{"n_layer": 8, "d_model": 256, "n_experts": 64, "experts_per_token": 2, "d_expert": 96, "d_shared_expert": 128, "activation": "swiglu", "moe_layers": [0, 2, 4, 6], "router_score": "softmax", "normalize_top_k": true, "routed_scale": 1.41, "balance_loss": 0.000791, "balance_bias": true, "router_cosine_scale": 20.0, "shared_expert_gate": true, "init_std_router": 0.00724, "lr_router": 0.000687, "n_head": 8, "n_kv_head": 1, "head_dim": 32, "vocab_size": 32000, "norm": "rmsnorm", "norm_place": "pre", "norm_eps": 1e-05, "positions": "rope", "rope_base": 71600.0, "rope_fraction": 1.0, "qk_norm": false, "attn_scale": 0.177, "tie_embeddings": true, "parallel_block": false, "init": "normal", "init_std_qkv": 0.0425, "init_std_o": 0.0425, "init_std_up": 0.0425, "init_std_down": 0.0347, "optimizer": "adam_atan2", "lr": 0.00092, "beta1": 0.9, "beta2": 0.98, "weight_decay": 0.14, "lr_head": 0.0102, "grad_clip": 2.0, "warmup_steps": 286, "schedule": "wsd", "decay_fraction": 0.347, "decay_shape": "cos", "final_lr_fraction": 0.0, "batch_tokens": 32768, "seq_len": 512, "doc_mask": true, "train_tokens": 261500000, "steps": 7981, "dataset": "wikipedia_en"}
Below are experts of layer 2 (counted from 0) of a mixture-of-experts language model. Rows are named router (the router's row for the expert), gate (a neuron's input weights, with its number), up (a neuron's input weights, with its number) and show model dimensions 0-255. Each number is 50 + 12 x the weight over its row's rms, rounded and kept within 0 to 99.
Before each expert's rows: a language model's description of what the expert responds to. This comes from a sample of Wikipedia text that the model never trained on.

# expert 10
Description: Mixed units, infobox terms. Scattered units and infobox nouns in lists and tables, such as career after Cup, medal after Gold, g/mol, acres, rpm record.
router:54 44 55 47 75 38 51 24 52 55 44 63 35 41 51 52 49 41 63 52 36 64 37 50 30 74 43 54 45 52 55 47 41 35 36 36 52 50 38 72 48 53 52 48 36 35 33 54 45 68 44 40 61 55 63 42 60 58 57 57 54 47 36 59 46 61 32 53 50 53 55 40 59 33 37 39 54 38 49 28 53 57 40 30 57 62 57 40 31 35 53 56 52 49 54 49 51 38 51 46 54 58 50 60 52 68 48 38 32 65 57 60 83 42 37 42 55 43 28 52 44 38 33 70 39 42 57 30 43 33 47 48 79 51 51 39 49 60 52 35 70 46 47 59 58 67 80 57 51 54 39 65 74 37 48 49 45 64 46 41 36 34 64 65 45 58 45 67 62 50 42 34 26 48 49 38 44 67 77 45 53 38 58 41 57 55 34 62 46 37 49 64 47 76 68 49 37 53 38 53 67 43 65 25 47 54 53 30 58 49 67 78 39 58 38 39 85 31 43 40 72 44 45 77 50 49 58 52 62 46 38 43 37 45 55 58 66 58 70 56 47 55 60 43 58 30 48 56 24 54 42 59 43 37 69 31
gate0:29 40 64 61 49 61 78 64 37 35 27 47 75 39 22 47 37 46 40 33 65 53 71 58 66 47 57 41 70 38 46 59 79 50 42 58 32 52 71 46 49 45 42 25 52 47 37 55 56 40 47 63 49 44 38 50 46 60 46 45 62 39 61 44 57 53 59 54 34 68 78 46 62 60 51 53 38 40 48 47 54 41 50 45 61 63 52 25 49 73 80 48 57 54 60 49 57 57 40 55 44 36 55 56 56 40 36 54 60 61 45 24 56 44 42 51 68 65 46 54 48 58 57 55 52 60 44 54 47 53 33 65 34 24 60 69 55 47 54 57 36 72 46 50 55 53 45 45 58 57 50 61 50 45 42 47 43 46 56 33 43 53 41 34 55 34 54 40 27 41 39 76 45 29 44 71 41 49 44 43 56 53 44 42 42 64 65 32 80 67 62 30 43 41 41 44 70 40 77 63 59 38 48 69 47 54 33 63 64 74 47 41 52 58 52 55 59 64 37 55 62 48 64 34 75 36 63 53 52 56 57 40 46 44 31 53 33 76 32 48 38 49 36 34 43 31 67 47 46 52 43 52 55 39 55 64
up0:38 34 52 52 50 60 39 53 60 60 52 48 44 63 55 46 43 47 43 48 65 55 59 73 37 34 44 45 59 52 48 55 26 83 59 57 36 49 28 60 40 38 37 75 58 53 65 55 41 35 53 43 41 36 52 61 38 45 40 34 48 61 43 65 44 76 37 45 61 55 46 14 68 35 45 71 55 63 57 67 62 47 53 50 55 41 56 74 52 30 50 55 33 44 41 49 56 57 57 44 56 44 36 77 42 46 50 39 39 62 52 64 56 52 59 64 50 46 58 31 52 63 41 54 51 50 40 50 50 44 32 55 40 58 42 48 37 45 35 48 61 38 34 58 73 40 60 66 56 28 57 33 52 53 51 53 83 40 66 51 54 28 65 41 40 52 39 58 64 54 47 56 40 59 44 42 56 58 51 52 60 56 35 61 53 45 53 38 21 79 59 54 59 50 41 63 43 51 22 47 55 36 52 56 36 35 62 53 35 44 61 56 61 60 40 54 31 39 58 50 51 44 65 52 55 37 64 53 38 73 36 34 59 76 35 37 45 63 51 27 44 75 47 55 71 21 29 43 41 58 49 62 46 30 43 73
gate1:46 21 48 50 40 37 41 46 59 39 56 45 35 48 40 49 50 38 44 82 52 50 70 73 60 26 67 51 23 24 77 38 52 62 37 57 62 51 48 42 48 61 65 67 49 62 45 55 50 45 50 21 56 26 50 42 50 32 69 36 48 60 52 56 54 50 60 34 44 56 36 37 49 52 69 52 64 76 56 32 55 56 74 47 32 44 79 50 52 47 38 50 27 65 48 57 47 25 36 51 48 65 39 44 44 38 49 43 63 39 42 48 44 69 48 18 47 56 45 58 53 49 41 34 36 40 52 30 51 52 57 40 44 70 32 57 60 53 45 57 60 42 65 54 68 31 39 32 47 35 46 55 59 62 65 47 50 47 43 50 45 20 51 43 46 60 36 64 44 56 60 56 55 50 68 58 45 50 38 56 57 73 53 68 40 41 59 61 30 50 65 63 63 42 56 47 43 44 37 48 53 48 36 62 45 65 49 70 38 69 50 52 37 34 41 63 51 32 60 38 53 58 46 46 44 40 67 24 51 35 56 67 48 64 56 41 62 43 64 35 53 43 51 62 47 32 76 40 54 49 48 42 58 77 47 51
up1:61 59 65 58 43 49 61 64 56 58 55 44 57 58 49 62 60 54 63 44 61 39 39 48 45 59 33 66 65 46 18 61 46 67 33 56 47 39 44 63 53 56 52 57 50 36 61 32 67 61 39 58 54 56 61 32 58 43 54 40 63 46 40 51 33 42 44 29 38 34 73 47 50 36 49 34 29 44 52 57 43 51 45 28 48 37 32 59 53 42 61 59 43 44 29 48 34 57 55 42 64 52 50 43 48 74 51 44 49 55 53 53 42 66 60 68 50 45 23 50 32 21 54 59 42 60 40 54 56 52 45 54 52 57 44 43 40 77 59 53 55 18 31 36 44 60 74 46 31 46 27 22 67 51 57 54 41 37 38 32 52 43 47 62 62 37 36 51 61 33 48 47 26 40 52 55 55 77 28 51 56 39 76 49 50 78 56 63 57 32 53 33 53 46 68 37 74 53 57 70 41 57 38 63 48 46 42 37 32 40 43 50 52 56 43 56 67 38 43 70 31 30 43 54 56 50 67 41 65 50 61 39 58 70 55 59 39 55 49 54 52 39 42 45 35 67 38 43 55 33 57 49 36 69 74 52
gate2:46 69 50 45 47 53 19 70 50 42 46 59 54 63 41 69 52 58 33 38 61 45 46 36 52 68 50 40 43 46 20 43 67 42 46 48 66 22 68 66 51 22 42 43 41 40 59 31 55 36 45 46 40 25 46 46 35 68 58 78 57 35 50 61 60 56 45 60 50 40 70 58 38 50 45 64 41 22 44 29 56 59 72 62 45 49 33 36 51 52 50 52 44 48 55 66 66 51 46 49 45 67 56 54 44 50 49 70 43 41 42 41 53 35 40 44 51 59 44 50 60 61 40 59 65 42 40 46 43 38 47 39 33 45 51 55 42 58 56 44 64 43 64 45 30 57 42 38 53 26 36 44 65 66 45 33 48 55 71 48 49 68 50 18 58 50 38 65 42 24 36 71 40 49 38 43 54 71 61 39 54 65 56 68 61 41 45 75 41 55 37 42 47 74 57 54 55 40 48 51 40 51 32 38 62 39 44 49 54 63 64 60 56 60 49 40 72 35 55 48 45 45 47 38 47 30 53 52 80 45 67 55 48 68 58 66 57 47 32 31 41 54 31 40 53 35 62 43 64 74 40 36 40 54 72 46
up2:49 32 66 58 40 60 47 62 45 66 55 33 72 68 51 43 49 34 30 32 43 50 51 31 45 65 60 42 54 59 55 23 75 49 44 37 65 55 82 41 50 35 60 51 78 58 40 77 52 67 41 50 37 51 39 39 53 37 53 47 53 48 40 27 72 41 53 40 64 65 51 39 52 57 49 47 55 49 54 42 47 55 61 42 58 48 53 28 61 49 40 39 25 45 39 50 54 78 34 34 53 52 60 47 70 21 64 39 70 56 65 64 47 65 49 54 57 61 44 52 42 49 50 84 36 60 82 54 53 40 51 45 57 50 45 51 28 42 41 53 46 79 44 54 42 54 66 57 63 78 65 25 54 42 42 54 58 45 41 45 37 31 57 61 53 41 52 38 52 53 54 35 54 41 51 59 44 46 54 68 43 52 50 52 47 20 43 40 64 44 39 49 28 41 63 64 56 43 48 35 67 39 51 50 60 36 31 42 61 53 58 42 48 55 59 65 50 28 44 32 22 53 44 44 28 44 48 43 55 39 37 66 58 50 58 66 56 66 48 41 52 54 58 62 33 39 58 49 41 70 52 67 53 55 59 49
gate3:49 43 45 36 46 54 28 53 49 59 74 58 42 54 61 46 58 50 40 37 30 44 52 32 49 31 11 38 47 38 56 61 46 53 54 47 65 37 52 40 54 57 53 32 60 46 48 31 50 45 55 65 42 28 48 49 54 38 54 29 33 47 33 63 43 37 56 62 45 51 42 58 45 56 35 54 41 46 51 34 50 52 39 45 62 45 50 62 50 44 44 46 49 47 57 82 48 48 57 39 25 46 57 47 49 35 45 59 31 56 61 54 37 47 35 55 18 50 34 43 38 22 57 48 38 57 41 54 46 38 54 58 44 54 50 39 51 63 49 38 56 29 42 52 35 44 75 42 12 46 52 54 57 59 50 70 49 62 54 62 41 53 59 32 58 18 56 60 44 57 40 43 30 36 41 42 58 53 33 33 66 26 69 53 64 54 40 46 71 53 58 40 52 55 61 56 55 48 51 53 49 29 32 36 46 51 52 35 67 43 37 25 68 44 54 35 41 67 52 27 39 47 25 58 56 45 49 36 77 45 95 52 46 46 48 36 51 53 52 55 44 35 46 57 55 67 52 77 61 55 50 52 28 51 44 39
up3:39 77 42 19 53 61 36 45 43 50 57 75 55 39 34 45 65 56 27 52 55 35 52 74 54 53 51 56 58 66 35 48 34 57 33 61 47 52 64 54 59 46 40 71 53 55 70 26 57 45 67 46 36 48 66 43 35 56 37 79 66 74 63 52 63 53 47 67 43 50 63 45 46 35 59 56 47 50 39 60 55 38 43 35 60 46 55 55 56 32 55 44 66 46 68 67 64 65 64 60 57 57 48 45 34 52 45 27 34 42 63 48 47 35 53 35 54 39 54 57 57 65 29 63 66 56 56 53 60 30 53 59 40 16 44 54 42 69 46 56 41 44 36 47 53 66 70 74 68 41 31 34 34 44 73 62 55 56 52 43 52 47 37 52 50 77 36 43 64 41 53 49 37 45 42 56 63 49 71 72 31 48 59 27 36 50 48 59 43 40 73 50 55 42 39 50 45 37 49 52 33 60 59 38 54 45 45 55 36 52 66 47 38 65 35 42 52 56 46 58 47 34 73 58 70 47 53 57 46 72 32 44 56 45 47 45 24 36 41 54 58 64 42 30 52 53 56 41 35 39 58 43 35 38 62 44
gate4:50 46 58 64 27 38 59 93 32 56 39 64 73 59 49 65 47 40 61 38 54 58 57 54 47 41 23 68 57 30 53 50 60 55 60 55 52 18 49 53 53 35 27 44 28 35 51 48 53 38 64 45 39 54 55 53 50 66 60 63 45 53 64 62 40 44 67 31 36 52 63 46 50 41 33 53 69 62 57 56 59 41 52 55 52 46 28 39 54 33 54 50 53 56 37 45 64 29 46 43 59 56 63 31 28 37 43 38 53 48 36 36 42 56 46 56 47 38 47 55 55 39 53 63 39 74 33 58 65 41 30 48 48 30 58 49 30 47 68 63 70 21 36 43 32 45 38 62 60 35 57 47 32 35 59 41 27 39 34 53 59 55 55 37 35 33 32 47 39 40 36 34 37 57 52 51 51 52 32 61 65 70 68 58 53 50 69 49 33 66 37 51 44 56 47 46 68 59 33 60 52 33 59 49 64 37 53 62 53 58 40 37 31 50 60 57 54 32 78 49 53 36 68 56 60 43 52 40 44 33 70 31 54 64 43 50 66 56 43 49 45 46 63 37 56 56 33 40 57 68 52 48 50 41 51 49
up4:41 36 39 86 44 38 41 52 34 28 58 37 54 49 90 42 38 43 82 47 45 50 47 77 48 43 56 33 60 47 86 36 38 57 56 49 56 48 15 49 52 53 32 73 62 56 60 48 68 69 55 51 46 47 60 60 61 29 48 41 39 40 50 57 49 75 57 39 64 70 55 36 49 55 34 47 34 46 58 66 71 62 33 53 37 30 44 56 38 49 65 34 54 68 56 51 64 40 48 47 34 52 57 52 48 47 57 64 50 57 41 20 46 63 49 57 41 41 49 33 56 69 44 58 28 47 48 48 47 51 59 41 60 39 32 58 42 38 43 59 52 57 46 40 45 36 63 66 52 48 50 40 63 51 44 64 63 68 43 50 49 39 61 45 53 37 61 57 62 43 74 44 58 40 34 56 55 54 48 54 28 54 46 45 66 56 45 54 46 62 47 65 43 52 36 47 52 51 42 64 58 42 60 41 44 68 64 57 64 60 60 44 36 42 52 75 36 33 50 75 50 62 47 54 60 37 79 50 49 44 43 31 57 53 56 51 38 31 45 36 41 57 47 47 47 64 71 46 37 65 45 61 18 64 52 53